{"n_layer": 10, "d_model": 128, "n_experts": 256, "experts_per_token": 6, "d_expert": 48, "d_shared_expert": 0, "activation": "tanh_gelu", "moe_layers": [0, 1, 2, 3, 4, 5, 6, 7, 8, 9], "router_score": "softmax", "normalize_top_k": true, "routed_scale": 1.0, "balance_loss": 0.0128, "balance_bias": false, "init_std_router": 0.0214, "lr_router": 0.000701, "n_head": 8, "n_kv_head": 8, "head_dim": 32, "vocab_size": 4575, "norm": "layernorm", "norm_place": "pre", "norm_eps": 1e-05, "positions": "learned", "qk_norm": false, "attn_scale": 0.177, "tie_embeddings": true, "parallel_block": false, "init": "normal", "init_std_qkv": 0.0442, "init_std_o": 0.0442, "init_std_up": 0.0442, "init_std_down": 0.0442, "optimizer": "muon", "lr": 0.00948, "lr_mult_o": 2.0, "lr_mult_down": 2.0, "beta1": 0.9, "lr_head": 0.00927, "grad_clip": 2.0, "warmup_steps": 200, "schedule": "wsd", "decay_fraction": 0.86, "decay_shape": "linear", "final_lr_fraction": 0.0, "batch_tokens": 32768, "seq_len": 1024, "doc_mask": false, "z_loss": 1e-05, "train_tokens": 313600000, "steps": 9571, "dataset": "wikipedia_en"}
Below are experts of layer 3 (counted from 0) of a mixture-of-experts language model. Rows are named router (the router's row for the expert) and show model dimensions 0-127. Each number is 50 + 12 x the weight over its row's rms, rounded and kept within 0 to 99.
After each expert's rows: "raises" lists some tokens whose logits its average output raises strongly, later layers aside. This comes from a sample of Wikipedia text that the model never trained on.

# expert 216
router:27 57 53 50 55 58 45 28 37 41 34 52 75 44 64 55 73 51 74 54 50 65 31 25 64 52 41 47 57 51 53 37 31 54 63 37 43 39 70 52 30 42 39 42 66 61 64 47 54 59 47 49 52 26 37 34 36 44 61 52 46 59 27 52 61 28 63 40 39 65 77 50 54 39 58 41 49 36 46 62 73 50 31 47 41 60 51 68 42 67 66 59 61 50 48 41 39 64 56 41 41 57 57 54 61 50 69 61 53 26 56 62 49 52 44 49 48 48 65 60 49 34 40 38 58 37 30 45
raises: ".)", "\")", "board"

# expert 223
router:38 38 33 35 54 62 57 34 36 37 51 38 62 29 63 59 66 53 62 54 60 61 35 37 56 39 34 49 48 43 60 54 36 38 65 36 41 36 67 35 36 63 49 36 61 53 68 40 33 58 48 58 50 33 35 35 39 63 67 48 62 63 35 50 66 35 36 37 38 67 60 31 57 52 58 37 40 34 39 62 58 62 32 35 38 67 43 64 37 60 57 62 62 48 42 38 34 49 58 37 41 58 29 64 66 60 53 67 44 34 53 65 55 35 52 33 51 53 66 67 41 34 52 34 51 41 38 61
raises: "board", "bour", "bre"

# expert 107
router:60 51 65 50 62 46 72 34 41 43 48 40 45 53 48 51 62 55 69 41 40 65 39 41 53 50 36 56 66 52 72 41 46 59 62 35 62 50 35 31 45 66 37 39 75 69 63 49 57 52 35 59 37 37 35 46 39 47 58 58 51 44 37 28 68 39 38 45 34 63 50 35 65 64 67 28 48 51 43 40 57 47 62 46 46 50 43 49 47 67 52 60 61 39 42 59 40 36 48 35 48 48 71 74 73 48 39 51 45 50 38 63 67 34 57 43 27 45 56 70 28 38 38 37 69 27 38 60
raises: "rance", "ices", "ped", "ension"

# expert 240
router:40 70 48 44 65 56 47 55 43 63 39 62 62 54 64 73 57 58 68 34 48 66 66 35 44 50 44 30 49 70 50 59 46 39 30 61 42 48 60 34 40 63 36 47 66 34 70 71 47 47 39 65 38 50 46 37 44 52 57 69 55 36 34 64 57 49 35 36 29 58 33 55 54 47 55 54 33 37 55 46 66 53 35 54 34 40 45 24 43 33 46 60 68 22 52 45 44 51 64 41 31 54 55 62 59 58 38 54 34 38 40 62 65 50 27 53 50 67 37 50 46 30 71 37 54 48 40 45
raises: " On", " However", "order"

# expert 9
router:41 28 48 44 19 48 30 34 39 49 65 36 60 60 57 28 63 71 66 72 46 57 39 44 50 43 49 63 57 40 64 45 35 64 68 37 52 46 64 46 34 55 69 41 53 60 62 34 35 52 44 68 47 41 33 41 28 47 62 57 48 55 36 31 62 44 57 57 52 59 58 51 47 51 79 43 45 37 49 44 59 64 42 68 47 45 26 70 46 73 41 63 51 43 34 39 48 36 46 36 35 38 39 51 45 53 62 57 68 42 41 59 66 41 66 55 39 58 38 53 30 48 56 58 48 64 47 64
raises: " won", " winning", "lav", " race"

# expert 4
router:44 53 42 31 64 62 41 53 49 37 40 36 61 37 53 69 59 30 61 54 38 57 50 37 32 54 55 58 37 55 39 52 36 33 61 59 43 29 57 52 34 58 43 37 59 19 60 49 38 58 42 55 56 54 54 41 48 70 52 34 40 76 35 65 67 59 62 42 39 68 38 21 53 34 30 55 55 53 42 62 36 58 44 30 35 62 62 40 38 62 61 58 57 60 50 36 29 40 58 60 48 59 54 64 66 32 44 70 50 41 50 65 45 35 59 52 45 40 66 62 51 43 59 33 69 58 68 49
raises: "ournament", "illion", "enth", "weight"

# expert 70
router:47 44 49 53 50 46 51 44 42 41 67 58 69 33 67 69 63 47 68 37 73 66 35 28 50 36 40 59 46 49 66 44 34 49 70 56 54 44 56 36 38 51 50 35 67 27 64 58 64 35 43 49 53 45 34 29 38 63 62 55 52 63 45 42 68 38 48 52 52 73 63 40 57 47 61 32 32 56 51 47 61 53 30 37 44 63 50 64 47 63 61 71 63 48 44 56 35 33 57 37 40 43 56 49 66 46 43 67 41 32 36 69 49 39 57 49 54 49 71 75 58 29 52 31 38 46 31 48
raises: "oe", " way", "iam", "ago", "ager", " ==="

# expert 114
router:37 58 30 47 55 38 61 46 58 33 70 36 43 66 67 45 63 38 47 39 69 50 68 50 55 47 68 71 57 40 29 45 41 43 62 48 48 59 59 44 38 41 54 46 57 62 62 47 39 42 32 76 36 54 33 39 38 67 59 39 65 55 51 67 64 46 60 37 59 62 47 56 25 59 70 38 31 48 52 43 44 52 45 52 45 44 32 56 67 69 41 42 58 51 40 58 42 30 72 39 38 53 36 42 64 61 45 58 40 33 50 59 69 30 53 74 46 64 60 52 37 64 43 35 60 59 70 40
raises: "us", "i", "ist", "ism", "ind", "is"

# expert 79
router:38 55 40 48 61 51 37 47 35 51 42 36 51 42 58 50 67 64 62 33 42 66 40 39 58 47 43 64 28 40 65 61 50 57 62 57 48 35 54 37 36 57 32 40 68 43 65 45 32 63 37 41 54 49 35 29 41 74 67 66 53 51 41 37 42 48 49 42 36 63 53 59 59 31 49 57 34 41 52 38 69 59 44 54 34 41 33 57 60 51 41 59 69 44 48 71 30 40 55 36 54 58 28 41 66 33 53 58 70 36 35 66 62 33 63 38 44 38 46 43 36 37 72 43 67 70 44 64
raises: "or", ";", "ront"

# expert 92
router:34 49 64 46 40 61 64 51 32 34 59 52 53 64 62 67 66 44 64 36 47 42 33 44 53 48 32 38 51 44 32 43 49 64 68 32 59 51 59 41 37 39 41 39 61 46 61 38 37 59 40 58 43 31 78 31 45 63 68 55 55 67 31 37 67 56 52 40 31 60 58 42 44 58 40 30 47 41 45 66 67 48 42 61 30 65 65 55 57 59 67 59 58 49 70 40 28 48 43 62 45 49 41 71 56 71 69 63 51 33 50 66 53 32 39 52 54 62 70 51 35 41 42 45 42 36 41 62
raises: "ction", "orth", "ether", "amed"

# expert 95
router:33 69 56 35 63 54 52 42 29 41 41 48 38 42 64 68 65 52 70 53 53 67 30 35 68 35 40 36 41 36 51 38 37 50 71 46 53 41 70 54 36 54 47 40 71 65 66 60 56 48 49 64 44 36 54 29 51 53 57 57 66 62 25 40 47 39 56 49 51 70 68 37 49 49 50 44 51 38 37 66 66 66 29 59 36 54 38 56 44 63 63 65 67 47 39 38 43 31 48 38 37 43 63 36 61 70 68 61 46 36 42 63 64 48 54 50 60 44 70 65 37 31 56 49 50 39 41 59
raises: "})", "iences", ".,", " ===="

# expert 98
router:36 43 38 39 46 60 44 29 32 37 42 45 63 36 64 63 70 40 58 57 44 64 44 32 65 42 42 41 54 48 51 48 30 58 68 49 48 43 66 45 27 58 58 35 62 51 66 57 42 38 44 59 40 30 39 34 39 62 62 42 60 64 39 33 73 38 54 43 40 65 61 36 46 45 47 39 53 35 38 63 61 60 36 41 45 63 61 67 52 58 69 62 63 49 34 35 29 47 55 35 42 34 38 66 62 58 53 68 58 29 43 66 60 35 48 52 55 55 66 66 39 33 48 39 52 39 27 68
raises: "anc", "orth", "oman", "ance", "tal"

# expert 66
router:36 34 42 47 26 56 33 39 82 53 47 43 39 55 67 38 63 46 60 49 39 64 32 36 50 54 38 69 40 48 53 45 46 29 66 49 55 26 63 37 34 52 39 42 67 49 50 35 41 57 49 53 46 45 33 40 50 50 63 45 48 67 24 47 54 39 59 57 56 64 61 38 43 79 53 46 47 40 79 58 50 55 32 57 40 60 47 52 38 63 59 65 53 46 49 41 43 67 42 29 46 41 67 44 60 36 70 72 61 36 50 66 61 63 55 43 42 52 63 71 48 34 65 40 69 47 46 52
raises: "us", "iv", "ality", "ification", "uz"

# expert 64
router:36 37 34 35 56 61 59 35 37 38 51 38 63 29 63 58 67 51 62 53 59 62 35 40 56 40 36 49 49 43 62 54 34 38 66 36 40 36 67 35 37 62 49 36 64 52 67 40 32 56 46 58 50 34 35 36 39 62 64 49 63 65 34 50 66 32 36 36 38 65 60 32 57 50 60 40 42 35 40 62 60 62 33 35 36 67 42 63 37 62 57 61 62 48 43 37 34 49 58 41 41 57 29 63 64 58 54 66 44 35 49 65 57 38 55 35 50 54 67 69 38 34 53 34 49 43 38 64
raises: "ped", "board", "iginal"

# expert 94
router:39 42 43 42 58 59 65 54 56 36 38 43 52 64 57 49 63 38 64 28 33 60 71 46 46 49 53 44 69 71 34 42 42 53 57 66 64 50 57 37 40 47 36 42 60 64 56 54 58 47 31 45 37 66 38 46 69 57 51 63 58 29 42 57 58 40 65 36 65 62 73 45 33 54 61 42 55 45 46 36 59 42 37 37 29 49 37 69 62 61 53 57 58 47 41 47 38 35 50 36 73 66 57 29 60 63 55 14 66 45 61 59 63 43 34 52 40 48 61 19 45 39 32 43 57 44 50 50
raises: "gin", "ont", "ivid", "iol"

# expert 21
router:35 36 35 39 49 52 44 37 57 42 56 48 24 49 53 61 68 41 64 62 34 44 36 37 52 60 48 56 61 47 22 57 37 40 50 37 44 40 53 55 32 44 30 32 62 41 65 49 44 59 31 51 40 60 58 54 53 58 66 36 56 70 32 66 62 58 52 51 36 49 41 30 44 46 44 47 51 42 70 74 53 63 47 36 38 60 61 52 42 56 66 65 67 31 49 42 31 54 45 47 41 60 58 53 62 37 36 64 28 44 47 64 33 38 72 60 47 51 63 68 57 39 69 29 72 65 48 44
raises: "part", "ph", "ab", "umb", " Country"

# expert 77
router:59 36 54 49 68 54 49 64 36 58 27 54 39 57 58 45 48 53 54 67 30 62 62 31 28 48 48 70 23 36 47 57 68 67 54 61 57 48 40 41 44 63 44 46 40 60 54 30 38 55 33 45 39 58 42 44 38 53 58 55 64 58 48 38 56 67 58 38 39 52 39 53 57 40 66 78 39 46 63 30 29 56 53 56 44 42 79 29 68 36 35 56 64 54 53 51 53 38 58 46 35 52 64 72 51 53 30 50 46 69 42 63 65 58 34 73 31 62 40 41 47 65 42 57 51 42 46 56
raises: "ux", "-", "le", "i"

# expert 187
router:35 42 55 54 72 63 32 39 43 58 37 63 67 51 62 59 53 37 62 67 30 64 74 36 25 59 42 52 36 35 55 63 57 70 47 64 39 48 43 39 45 54 35 50 55 59 49 41 42 61 31 46 37 56 50 43 53 59 53 59 64 61 52 43 52 55 53 39 40 49 60 55 58 51 68 71 30 39 44 39 34 45 47 44 30 40 67 46 63 38 34 65 64 70 61 53 50 39 42 43 35 56 65 72 55 68 42 40 33 63 51 53 64 68 28 68 39 48 30 47 66 55 29 52 52 38 34 59
raises: "-", "—", "\"", "co", ";", "',"

# expert 76
router:31 48 43 64 62 62 48 28 37 41 58 45 68 44 76 47 75 53 60 51 55 67 31 37 59 46 34 45 62 37 38 62 36 52 72 40 44 33 55 57 35 36 40 41 67 38 67 70 52 66 46 50 47 29 48 40 29 62 69 65 37 57 48 48 59 30 48 44 46 68 75 59 52 50 66 28 49 32 60 50 61 50 52 51 42 54 43 68 45 62 70 55 49 63 36 42 37 60 63 41 32 51 39 51 60 65 57 69 49 32 50 65 44 40 57 43 54 60 67 63 43 38 45 38 39 54 43 59
raises: "iness", "press", "ber"

# expert 193
router:39 36 34 33 54 60 58 36 35 37 50 39 65 28 62 58 67 53 60 53 59 62 34 35 56 39 36 51 52 45 60 54 34 41 63 35 43 38 67 34 36 61 49 37 64 51 65 41 33 54 48 56 51 34 35 36 39 65 67 48 62 63 35 49 66 33 38 38 37 66 60 31 57 53 57 39 41 32 38 63 58 61 33 35 36 68 40 64 36 61 58 62 61 49 44 37 33 50 58 37 40 57 31 63 66 59 54 68 41 36 50 64 58 37 54 34 52 53 67 69 40 35 52 33 50 41 38 62
raises: ".,", "uty", "board"

# expert 59
router:34 48 42 30 37 52 41 31 33 46 48 46 61 30 63 65 60 58 62 59 48 65 39 37 55 46 43 55 52 36 55 59 33 41 71 42 43 40 67 48 33 58 52 39 61 56 69 45 41 53 50 49 51 38 36 37 36 68 69 46 59 62 33 52 74 29 52 35 37 68 63 38 49 50 63 40 41 30 31 61 57 62 31 32 43 54 49 68 45 58 60 62 63 51 47 29 27 48 56 40 51 58 30 63 68 62 54 63 41 34 44 67 56 34 54 44 56 51 60 65 39 31 58 28 54 45 34 58
raises: "writ", "uel", "iter"

# expert 36
router:39 37 33 32 53 65 58 34 36 37 50 35 63 30 65 60 67 50 62 52 57 60 35 39 57 38 35 47 48 42 59 52 36 34 65 35 41 36 65 34 37 65 48 37 61 54 65 40 32 52 46 58 51 33 34 35 39 63 65 49 61 65 35 50 66 34 37 38 38 66 58 32 56 51 59 40 39 33 40 63 59 63 34 35 37 68 43 64 36 62 57 61 65 46 46 37 35 49 58 40 39 57 29 62 64 59 54 65 43 40 47 65 58 37 55 34 49 55 67 66 40 34 52 35 49 41 38 63
raises: "ider", "ided", "iter", "igned"

# expert 7
router:39 38 35 37 54 61 57 33 36 38 52 38 63 32 64 58 66 53 64 54 59 63 35 35 57 43 35 50 47 44 59 55 32 40 64 36 40 35 66 36 37 64 49 36 65 55 69 40 32 55 49 57 53 36 36 34 39 64 65 48 62 62 35 50 67 32 37 39 38 64 59 32 57 49 60 38 43 35 41 64 58 65 33 34 36 68 43 63 38 63 59 63 65 49 42 36 32 49 57 39 41 57 31 63 64 60 55 67 43 37 50 63 56 35 53 35 51 56 69 68 39 34 52 35 50 41 38 64
raises: "iant", "pite", "erous"

# expert 218
router:41 49 46 42 66 56 27 54 43 62 35 55 61 54 64 46 47 44 64 78 27 67 80 30 24 53 37 70 37 35 61 64 57 60 54 58 47 50 48 33 41 63 47 52 49 68 48 37 44 53 35 66 41 45 34 42 38 52 65 57 61 58 49 49 61 47 66 37 48 49 68 43 57 38 64 66 33 37 43 36 36 48 49 37 44 37 78 50 69 39 35 63 68 67 57 54 51 33 43 38 30 56 56 63 56 58 33 47 43 58 51 54 62 58 36 65 50 53 33 56 53 66 41 49 55 36 34 56
raises: "er", "line", "l", "ge"

# expert 253
router:38 37 33 36 53 63 58 34 35 37 50 38 63 30 64 59 66 54 61 52 59 63 35 39 56 36 35 48 49 43 60 53 35 37 66 35 41 36 66 33 38 64 50 38 64 53 67 39 33 55 49 57 52 35 35 36 38 65 67 48 62 66 36 50 68 35 36 40 37 63 61 33 58 52 58 39 41 34 40 62 58 62 32 34 37 67 42 64 37 62 58 60 63 48 43 36 34 49 58 40 39 58 31 62 66 62 55 68 43 37 51 65 56 36 53 34 51 53 66 69 40 34 52 34 50 42 38 62
raises: "pite", "etts", "antry", "idge"

# expert 122
router:46 45 38 49 66 41 68 45 44 32 53 38 33 64 62 43 61 54 27 37 42 65 60 43 55 48 49 71 55 43 33 39 47 51 65 55 52 47 60 50 39 38 61 46 58 72 60 52 50 52 33 56 41 49 36 42 49 57 60 58 73 55 44 67 56 42 46 45 62 59 55 62 25 59 46 35 42 53 68 44 38 55 54 53 34 58 34 59 77 65 39 42 54 69 31 46 45 40 61 32 53 53 42 32 65 61 67 32 54 38 48 63 72 30 38 61 26 66 66 35 31 76 45 43 43 72 55 50
raises: "antic", "ved", "urs", "i", "ank", "ith"

# expert 75
router:44 63 35 35 41 50 57 53 62 38 79 44 55 45 59 66 51 41 63 57 41 30 75 43 58 55 42 71 66 47 28 46 39 43 58 50 40 38 59 50 44 60 24 37 62 63 61 75 26 48 36 72 51 43 53 43 44 69 61 34 58 71 31 57 59 58 60 48 42 57 30 39 52 50 43 46 46 54 59 60 30 54 47 31 50 42 73 52 51 55 55 65 56 58 42 47 38 30 58 55 59 51 40 46 64 50 35 51 37 41 46 64 42 26 60 49 49 47 48 62 71 78 53 30 65 58 52 38
raises: "ull", "umb", "ow"

# expert 206
router:35 47 35 37 50 53 56 40 33 45 47 39 64 37 65 66 67 63 65 50 56 64 46 31 56 41 45 55 54 40 55 50 37 39 64 40 45 39 70 32 32 62 53 31 67 53 70 41 37 57 41 55 50 30 39 31 41 66 63 53 61 65 39 51 67 31 49 33 40 72 66 33 52 40 54 45 44 34 39 56 61 62 26 34 39 65 46 57 33 66 59 59 55 60 42 35 36 51 50 35 43 54 41 54 67 56 56 68 51 38 56 64 54 32 54 33 54 42 70 73 48 33 53 34 47 48 35 64
raises: "writ", "ally", " founded"

# expert 74
router:43 52 55 56 57 65 53 33 41 38 43 44 76 34 69 63 76 57 62 50 59 68 35 26 61 51 46 54 57 32 41 51 21 53 72 52 40 30 59 52 27 40 58 41 63 47 66 50 47 57 54 56 59 27 35 35 32 56 61 60 40 64 51 48 59 34 39 34 34 64 56 50 48 51 42 27 49 32 62 63 59 46 31 60 37 52 62 66 41 70 68 45 60 52 38 36 36 59 56 43 50 54 41 58 62 58 56 64 54 27 63 67 41 35 48 46 48 56 59 57 51 39 44 41 49 35 36 47
raises: "ness", "iness", " learn"

# expert 128
router:40 37 33 33 53 64 59 34 37 38 51 37 62 30 64 58 68 52 61 52 57 62 35 36 57 38 36 49 48 43 60 55 35 37 66 35 41 35 65 33 37 64 50 38 63 54 66 40 33 52 50 57 49 34 36 36 39 64 65 49 61 65 36 50 67 33 35 36 37 67 60 32 57 50 59 39 42 34 40 65 59 65 34 36 36 67 43 64 37 61 57 62 63 48 45 37 36 48 58 41 40 57 30 62 65 59 54 66 43 35 51 66 56 37 53 34 50 54 67 68 40 35 52 33 49 42 38 61
raises: "NG", "Gen", "TV"

# expert 229
router:44 35 48 52 71 57 49 50 39 57 40 63 46 57 64 51 53 41 64 58 29 55 61 37 33 52 54 73 39 44 41 55 52 60 53 82 48 58 56 35 39 51 21 47 54 36 53 44 40 53 38 44 36 69 57 42 44 66 56 56 62 64 51 31 51 49 58 44 35 56 44 60 69 44 54 73 35 40 41 34 45 51 37 40 38 43 61 40 51 17 52 58 65 49 63 61 44 34 35 37 33 54 62 68 57 49 42 44 35 72 40 55 72 66 39 66 38 52 35 37 77 60 35 53 39 34 43 60
raises: "\n", "\"", ".\""

# expert 181
router:37 43 46 45 49 64 48 36 49 52 67 47 59 42 66 42 65 53 59 48 58 60 38 30 55 57 47 49 68 38 65 71 40 54 72 37 43 43 74 45 33 40 60 33 66 61 69 42 31 51 45 51 51 34 33 31 36 65 60 53 54 68 40 67 68 29 56 38 36 67 46 46 63 64 58 41 47 38 46 54 60 58 39 27 41 47 50 52 37 69 61 54 52 46 31 45 40 43 63 31 36 65 55 50 58 68 52 63 54 34 53 61 47 23 66 45 55 59 69 63 47 38 36 33 51 54 26 45
raises: "NG", "ebsite", "like"

# expert 49
router:36 48 37 53 57 46 56 29 25 45 28 39 68 31 69 48 70 52 51 38 53 69 36 46 67 41 45 58 54 39 44 66 33 57 65 41 49 33 61 43 34 44 68 40 59 60 71 55 45 64 37 73 50 22 36 37 30 53 66 53 56 55 44 40 66 34 61 42 43 65 61 55 50 38 54 45 54 33 64 48 53 58 53 51 43 54 57 71 39 62 60 55 48 72 40 34 29 56 56 51 37 51 60 60 63 51 57 65 50 36 46 62 39 39 24 44 38 49 74 57 41 42 46 43 58 46 38 64
raises: "ware", "ness", "board"

# expert 32
router:38 36 35 34 54 63 59 33 36 39 51 39 62 30 63 60 66 52 61 52 59 61 36 35 56 37 35 48 49 42 59 56 33 39 64 36 41 36 65 34 35 64 49 38 62 53 65 39 33 53 48 59 49 35 36 36 38 64 65 46 61 65 35 50 66 32 34 37 38 65 60 33 56 52 59 39 41 34 39 62 59 62 34 36 36 69 44 65 35 62 55 59 61 47 44 35 34 48 60 39 40 58 31 62 64 60 54 65 42 36 49 66 56 36 54 33 49 55 67 69 40 34 52 35 50 40 38 61
raises: "arily", "hew", " female"

# expert 247
router:33 60 49 45 61 66 58 51 28 32 48 35 52 53 65 78 64 46 75 58 67 63 34 38 62 49 47 40 54 34 60 40 47 59 72 41 40 56 68 50 26 34 63 30 69 55 57 51 40 60 44 56 47 37 53 31 55 55 54 41 45 68 42 41 50 41 60 33 27 67 58 39 51 51 40 47 37 44 39 63 65 44 35 40 35 46 53 55 45 64 62 52 62 49 57 40 36 41 59 49 47 59 46 54 54 66 62 54 39 21 59 64 48 49 47 41 64 64 73 73 48 32 63 29 42 45 37 47
raises: "dom", " vocals", "gu"

# expert 84
router:45 26 37 68 41 51 48 37 35 47 47 63 36 52 64 73 52 51 61 50 63 47 49 45 36 55 56 59 52 57 64 40 39 43 60 72 27 45 54 55 37 45 67 42 67 65 63 75 65 47 59 64 55 43 24 33 38 51 59 63 66 66 48 42 56 38 26 39 33 59 50 64 69 66 66 53 30 80 54 64 51 55 45 39 38 50 49 46 35 55 36 46 74 31 49 44 54 47 71 39 39 46 39 51 59 55 31 62 38 48 51 58 54 35 62 44 60 50 58 52 32 58 65 38 57 39 42 43
raises: "areer", "ues", "ria", "resent"